Below are experts of layer 7 (counted from 0) of a mixture-of-experts language model. Rows are named router (the router's row for the expert), up (a neuron's input weights, with its number) and show model dimensions 0-95. Each number is 500 + 40 x the weight over its row's rms, rounded and kept within 0 to 999. Numbers have three digits each.
After each expert's rows: a language model's description of what the expert responds to. This comes from a sample of Wikipedia text that the model never trained on.

# expert 53
router:573474503486466489436526634511482464490577455477462468572579530582486514487433437512436496483483482466503521503495529567469472502494496502468428510483550523504505490493544468475512440617504517489465503443461555476468493463539484515457496469493521479536489481587499453568469494532466506519
up0:471534546509471427478512599513507476478474467481481552504500581565487510528480400494520506501493422524455523526485478492586464434478478560484492462491484515527487497531518515502482516553545442493459506517488494494465411473511588518529471461497564539512448461599522485525480515499389558475
up1:572488423515518485518449575540446479520503499517581480509533529441447447472500546471434517531458532514476469499562573476473555509445508527573439470548553463565490512467492480464563524554564507554515549483543469473492530501504516531485502533409460448559451470476528560553528527509473491519
Forms of be, have and become after a subject, such as was, is, were, has, became, as in it was, he was, has become.

# expert 44
router:493521454522495507520543613544509477464496483546490490539534519515486481484484374545480495554506484487489495478494538486475483468456482525502448447493531530439514459489512440537502530518504475518501515406617542416449466460528492543494585535515508464498474537528506430541442492575439561506
up0:504493428506519508474422441502482532547478466509485400537518516492511604552494415454448469515546432494494431484478495459395400492472557491480503405503560531517456520455450495484473468478535541513497511491523518527545531487473513458468538461487527489502553530468504466542566500535466490493
up1:480485530468489377482518503561455515538543522529464420564484497524520480501501493527463477497505489557506546482566469493558545459541548450499446460489564493522471497509419465456512559505542503479467531482526488458468524442467487509538502484594506431474588518586492452520466504542588539489
Negations, modals, pronouns and connectives in narrative prose, such as not, n't, would, they, ", but", However, also.

# expert 7
router:477545528527473522442491459516545509512561424484499476544554462474525467503469446561473429456499476449595531511493537502484526585487490484550482581455553584453414501450489534526496580601456524558512524493515509511472522466517498521568488502505445561536492475506534524516490509560499475479
up0:503563532529507455454497478519559504454453506453448464583547422466522475501455436500483523434513510531561505468438491456505538527483455474523466506489534536495572532496470550415507494485471471540561482489511605490470560468575473517523549464524581562513547558533506545464506494490525557470
up1:545482521506457473536504521463454469512480416495467559470498469487522478485517502485520548490448431477531552485472485547545455513461466453518541414573444512519419468504517443524476510528521488518502537423503567486435450514482509530502506555403479569602560420523528511536460502508523554516
Ordinal suffixes and words for order or position, such as th in 19th, first, third, debut, final, often before century, place or round.

# expert 15
router:538511537491522500549517530461565446410511433491461501508530583545512495546513475607507450504479445470505489506536605484501500552541536504469463515578515532487448466477563507500496521497496592529561493417472494481562479491503528526456501486559459507473498443512503513528452487549448483413
up1:521445487522486434565467485414514452419444533519467467525519539533495533461490586489545433391506456498479504485530509424484488476491494494510481499510474442496464499488474460527556473469529463444498484486486482492551526573541465577457480435544460426466507448566577489495516472564490516486
up2:510458493498480508539465483443594490452561484515501539526477513482520491520520472477537518463527531496486476568505571539563519489418484465551476469474511410470510522501480535610447523486486507545529440428493526535559531502483608491504519473436511520589533452488520468484466461592455498510
Backslashes, braces, underscores, dollar signs and digits inside LaTeX math, chemical formulas and other code-like notation.

# expert 51
router:504510556518483506494505491448515502459509476555486466573529527552533494489459472462487532501566449523457477443475551558434447498459497485543445476507461473471517478477536535519441424519451538491522473495506526457479543456516557502436502541522514402529443378522513484568448538508409540447
up0:477505507519488440465526568494516428524520508507581583508539545484511574518443480522490476465488499482571521479531510510465491476436536500505488520515474516479483524421487535538558453500464554499498416388540471569528522420490515560417458545531578499467500461506482465502500525453471522572
up1:515449488577441581538527495502496451486475455563520529456515559538501425526472436488504464451468466506436521456505482479488419513455555521560533499553473562499463498488515524467512413569478478456561440481473577483554509519488481486446509529445492460465486537497543465540447556462515491569
Word-initial or middle stems followed by endings, such as rem(oval), R-om-antic, C-inc-innati, typ, sim, w-inn-ers.

# expert 13
router:518541451484520410468534567400501486473514451495447450544508529562533502443485516473523474473471444488475494445480521445504525525566560504492407405571518491558507446447522462464471457502487467494546448467547504470502488495511496513435559426501427422506509492470504458462494508519525524517
up2:568522495460549559508555526496498476478592503516498603486529551544482447500496496446469443506479462571463505565486442552515557446459433512520507543522530550494495497488516441484481517516415493528460516471483464517424431541547495531458552448501436522440523490438520475481509485570477464455
up3:473487442492470450479542505486490564485521450446436396522471529525460574557487493508539509513533451437537544550497497464528493466471559529529472490584500522490521453438507556535493493507544484551544553521462551547518486571472530577516507578493508523535522471486530594489494550576523471546
Opening parentheses after a word or quote, slashes in table headers, and capital S starting a line, e.g. CDs (RPM), Personnel/Notes.

# expert 2
router:438493487542530447449455539411519528411478454559420416515505499565537463516476522467535520468539489464517495544503542490519523556503523531449453442462538501469489490429516488552543449542520515548529457505481484487570518542540492471541453506547472524567475449545559476479475486579525567521
up1:501461476578515491501543430478522545480547527570522492535548512527534530518539538508565451428579483468524487555534524486501545439484507433437407459544508554520443474480573494471551480453480516503519431528481456513486487464528504479504479511424525579524419462491510464535507504451545458557
up2:542547449488498475474465515512514443475468480464532479576449517474508480437483473467549505519505501554527467463577488552520482470472519462488490525475566511418501566522426524450446527555498499458461452499481514419496569512460529532458433510492490490598432506505535438498616487503442471483
Hyphen tokens that open bulleted infobox or list lines after a line break, such as "- Stadium:" and "- Years:", plus compound-word hyphens like "flag-raisers".

# expert 4
router:500460510536477509472419506539474516501517395469497524539533504502521440554493479560507445520522464453426525495486539549523469428481531553524473518512502589468433482466462506498434503588447468443553486468499537461485460467550521501534542524558456542472522465458496461546406508572529539482
up23:552534454520535504436459490510487478453427491540429481542523574496460519487523506544512515547512516522454491559549515505470490473547568461419478463501500509495499507527459536487584436578536501505507541511533469479488401426472495444445521521490514520479517569582451439507469470558487585498
up24:507502440532542473512495522517465524562426495502515572550534476505471546425494448480530503425505466416455465495493436461517473516473561533505443538489479480472504509507456518451514469597553514445470489513528575482554548457473437458550517508501390486566486481501497570491487552485470474560
Opening pieces of longer words, often Latin prefixes, such as cont, acc, att, reg, ag, rec, as in attributed, agreed, Currently.

# expert 34
router:524484557507513521513580546426586581470567504522483521502521534549560537522472473535486514490557459464558515485547575530517510500502523514520460563458529534449489526440464535579551557472533462557516542503477517469507582462531529487459512506470456522548524408530547457520499500565440507496
up1:591492454512491539508486443521540483534517459558473416511498532449490580519577493520481520513499506486516505442477569486500505482581484544544496489461516535540528501531437488599527444513600464497565500482469501496520447413502501511430462470582531476524472537587486468466490503518541527500
up2:515539496456524473517513511572572502546506494595448495486506446492477458526429454551499496495521483519520500540533544515502497558484549517481560509478469518402511521471547513549511482511431553583516496557465405416478444416525486548493507530497522485474497458514537458540436478542477414512
Word-initial Ch, Sh, Wh and inner h pieces, often in names, as in Chance, chance, Shamil, Sandhu, Zhang.

# expert 40
router:554528447572503467479504509489487441454541502541527509544537535571504429575525494509524475459447502497547523400511536514516521525546507527540484469620502512517427429463485532494520543580392520505485475472522539539469527516499566441494503541518445460474533523517558478514458512552469512514
up8:504517533503488613479579500541529499419470517505440536431514495500551472523513525449491531495508505502543451496526438509531535479549505475463470437513511605473473485519459473574550548495444511457473504501531474391495473529554488582506506520544510496370519515512501510480480554526539512516
up9:448567504455553458486460494474508480522596507474528521570548468478481505400528497530473505591489581498511512455552530516439488537521554458471548490524518485529447435499455538478506464571531498486475472503533552457479433537416556518547556537476443491479471447521457469487453552526519517484
Word-opening stems like d, rel, ob, cap, feat, and inner pieces like ut, ult, as in automatically, related, sultanate, culture.

# expert 19
router:515498520492540418447507507440555482463573492446460482503506490527499481506426513535455467535488418463563498520432466497467528579542503532516438453541544578449452404491506558542464495495481586477523455515562524459500551477517538448493572463579531477478477472495488479501513542508513500533
up2:396552462536532556483603399472473424458579555489486491508504518570499510566510504564468482532511444494453511537523514515522515495536476546484491471485503502505469472580516476507458489484469477564532556522524549518509418468519524492554529570554498486430492490496552491498536554567500531503
up3:509489559489491511471541521429501515465492522507474508526499449436511541389494547564459509512472529530506512466495509495464515535515515534501539560538546517563527469459569545442500580570508495513536428529596510553499457498541493434495532471507485436605540427509532437475520497486530475556
First piece of a capitalised word or name beginning with S, D, Se or De, often after a table pipe or comma, e.g. Destructoid, Sudan.

# expert 46
router:537504474544499475498495514495513513467563488490479504552539516491452503517464451504502477434557407492498556409416529475558527536475551508536435446473485503522407477513559556486467469547459517486564484486549463520444536441542513580454541477543432403526481456482482459462505507533499492525
up0:519512470536575472501513496528503585471535501487474521511537459506473482506419528424552522463485504498485538448466528500466501564462548488516474449489422464581451423473547544482525471533421524469520504516451504456484516467440482610524557545565520571517491474493555510511467528578457468522
up1:499507412522521475543434484490521465552521457490502529523502431449517532540465497568413494456565597550478511492547523441433487466464517488516454529594506493552486535485509485475534475537514462438499461494494504471453502444500458556491510497470465429475557426500545472599469484531482524452
Word-opening stems of common adjectives and nouns, such as larg, part, ent, cons, small, general, air, as in largest, Historic.

# expert 26
router:490520463490449437489576583519489520517463510537461413544534507498493497494522493511543464514503487435476470447513508478475544508498458550507408533542587557478451463451522518517524466534382554472556487495554538466501482455530533546548496458555515434459444521538498508491514465508418545469
up1:508543438470481476510545564550559576548436442506466405491538507518535510517485462519502525393494486490450532541561505511564477493479499529525545532545544536456588518415456514529485560506480572493536507561525491506557442460553551490514520482559466523474492521559496528520557501513471469504
up2:522492444459447479523418554491504532498435548491471524519528531509509450445471496620514480571504499482480446506529516552535495539533458556439493506513558495530415438422535434554491575554514500552522479467529502524500553513477532546483511511525522470436514467458484546448532450460455553494
Short pieces like "re", "ee", "On" inside words and titles, as in b-re-aking and "See also", plus until, see, and table digits.

# expert 60
router:471554523561502472518549520452519574457461469516390469476515560513481495573519470493533489529569480470483487529519529566543573578511539537480502483493570498530445505441479568543537520557473531504486491483571508501503536472496491575550503545534459451589434539509518511486518456536475554464
up1:481499501629437506502529434476468556517515478481423412506527539500450508468532550512458522455518468505480512502551521427516540482498540463555502529490467523562431439465472545397517464459553483474490513480543494526571452490529527502514495531603486510527493459462507500481411526538490499512
up2:472557540565521531544465524559451551436465508542460411524529445526473424496465508449457527493489496464576475539511553533552532491483441472441433479470564478488503466476530525476504503450505548477504499502517507491475442451604504475556544505493517484496543543452480473567490537487487586572
Word-initial prefixes like pro, sub, inter, under, per, In, often at sentence or list-item start: Production, subjects, programme, proceeding.

# expert 29
router:443443502479532492418510605407555464478538487614476438521557541496472478516441431546505469540513449524532485516506471557520528572559536504499426438508538515490455465524508469579486524482480520500459496490493561517462516535523486484505508510546515502506475440573518461515535468553458513487
up22:448464474466502547468507529453547532463497497553440488475489557565552514511518524461489449529529523541484523469480485578450444435500430497492491476510591503486538595498525523580533535494574524526553503464529457555591447518503540521428488551483504412484506527519577491514508464483463502475
up23:400482508475524446460472432521504535506459513511483435493520511494474551511477502453473511499479364572594496555469500479483447580494477408485468470480454503512515543505436517460463554508512455486484480495451519532519531506472519506502444492499485515495484465494498545433404530553533551427
Commas fused to the end of a word, mostly place names before a state or country, such as Cambridgeshire, England and Springfield, Massachusetts.

# expert 43
router:497560513513525455477495531459547526463507424500476508560578568541548441533457468595523472463516459455492559491507528536547510555536546541473435466502517547510467484454560508519513499485494563475585516481525500394483423484524485531514589490516484459519520484511582461478455471518458516467
up0:461492492448498499445503445481568504487571472524497488474494433530594447479498490570448519553569436499559507487458485459495543587503510569534509541470505421454538427478512565454492496476452511504572467544502490521484470500538559537439517549446501504521468529566472464543485522545437497509
up1:496456535502501432511510532507517553472460371513446472498545470600598489580487457537459500457517471477528459418479513537531488605480536490499534523456453475501470459428472479515467501525515558478476450500474421526530550527488468496507542495480504497484432539563537522476463504521509464486
Hyphens, spaces and slashes inside codes, designations and coordinates, e.g. SSN-771, I-785, Highway 758, IEC 60906.

# expert 10
router:498521471489535491448552497502522512502498484578475435560526498500568489503497486516479427562490503493481522538526507523442564556541457522509497521520542525484486454449529507626580557561540481507440494447516524460545454409492539483548435484556499489525429508491564489508477551519465529420
up0:453484525504504482478536529491510521586507451489464521521517565535506543482477480500544504571557468524427475525520493442586572485495428500569523540507463519495493523467501542554551468534503480559477494538472486417548493444497536469490562454493508364564484496517518566519446546460486462460
up1:475512530494481528458439446508466446520483545496467515474505482486528403506505473472569480498499537441473504463495479473479565554503497504540492473509477515559487530492494454546489570505455479572439464447512534516480583437481443550563434511553508469537542432560509452569495496541409439565
Middle or final syllable pieces inside longer words, often vowel-ending like el, ge, ce, le, as in intellectual, indulge, concepts, unreleased.

# expert 17
router:477558565569441425487504590527538464467508473475478453530517531515580489478514430460414511467547494417544466481513600488491538523511522557507475498577532475478432434446501470505508485485530481489555543496532518428536469491503555523483529553502469476569471468500533510521479496502457488436
up0:513543502515500476505454493506571496530496507498408578490582534457464495544503448468472502470507538527553527420427508576495510492435528443476492492530583541473514456489442437525546484474520525504509415462500518511502494473432461532454500414436580507550465530515450493498501566511545462504
up1:501505524538528425581524495464509458465539572467452523573507427535503502463459513476485482454494472530571530465495452515465480500479523576549519451537511442491510474438480556453560490449561574563533474563511558469495458461500461557479542533528481507565519452506457463567444556515518516482
Capital-letter pieces inside acronyms and abbreviations, such as C-A-S, NH-L, station call signs like WRCA and positions like RB.

# expert 59
router:477470564447512424496516500508600535467503416522493431526513513529550441486499395470427479443529502494529535484474573465546524498560489590489474487563518489551472429474538557511526484517512473520574455459528523498489511503521499495483542530517444439483411459531467493492463485546506488460
up1:507499538462467443508445483526564482508450517531516457594525466593554461485581556597430508506482502552451503492451521456479475366518489528493479443497477556519543496500555529535545534510545529495483488457515520501556485518495478469564493464486478478469434484469490455460513436452467508493
up2:522527525478503458534491563471578440522465483513419484503496512554482452533471471477429537508540483527393485567425513459517495468480443459521500503534407462464483462496556504514508485540502456497530526570499538486493440459506490476528502562560480391537441472575511518506488520552537546466
Capital letters finishing abbreviations and units in infoboxes and tables, such as GMT, EST, JPL, FCC, UTC, km.

# expert 9
router:438450477486507509436542532509522530418486478581473428588508530487517486490513473572478433566487449459483465483512519462475520487515467508489490462528503495527462491487496480512559482514439526484495461403591504474486419507474453529570517546495522510546514532508520384558478502521411514487
up0:529503547493518506408500493511494526517541486478524488481487547478611534495481466506547501511515500556492492460511487402445456442515516553527518510488407511532572510495463529483473589564497522525494572495529531503506401485535482571545474464500552416464521485501491509479478454582505436561
up1:489486395517503520551485534505511494476522458515522541466529504476501515465458508556521488491517499507398545512473566532503487516392518576531454490538467490499584498474499454475511512535494520411421545474509548467518445570461512529515484524546450455497471512606494460570519454459461487439
Clause-linking words like that, which, who, when, this and same, often starting a subordinate clause or sentence.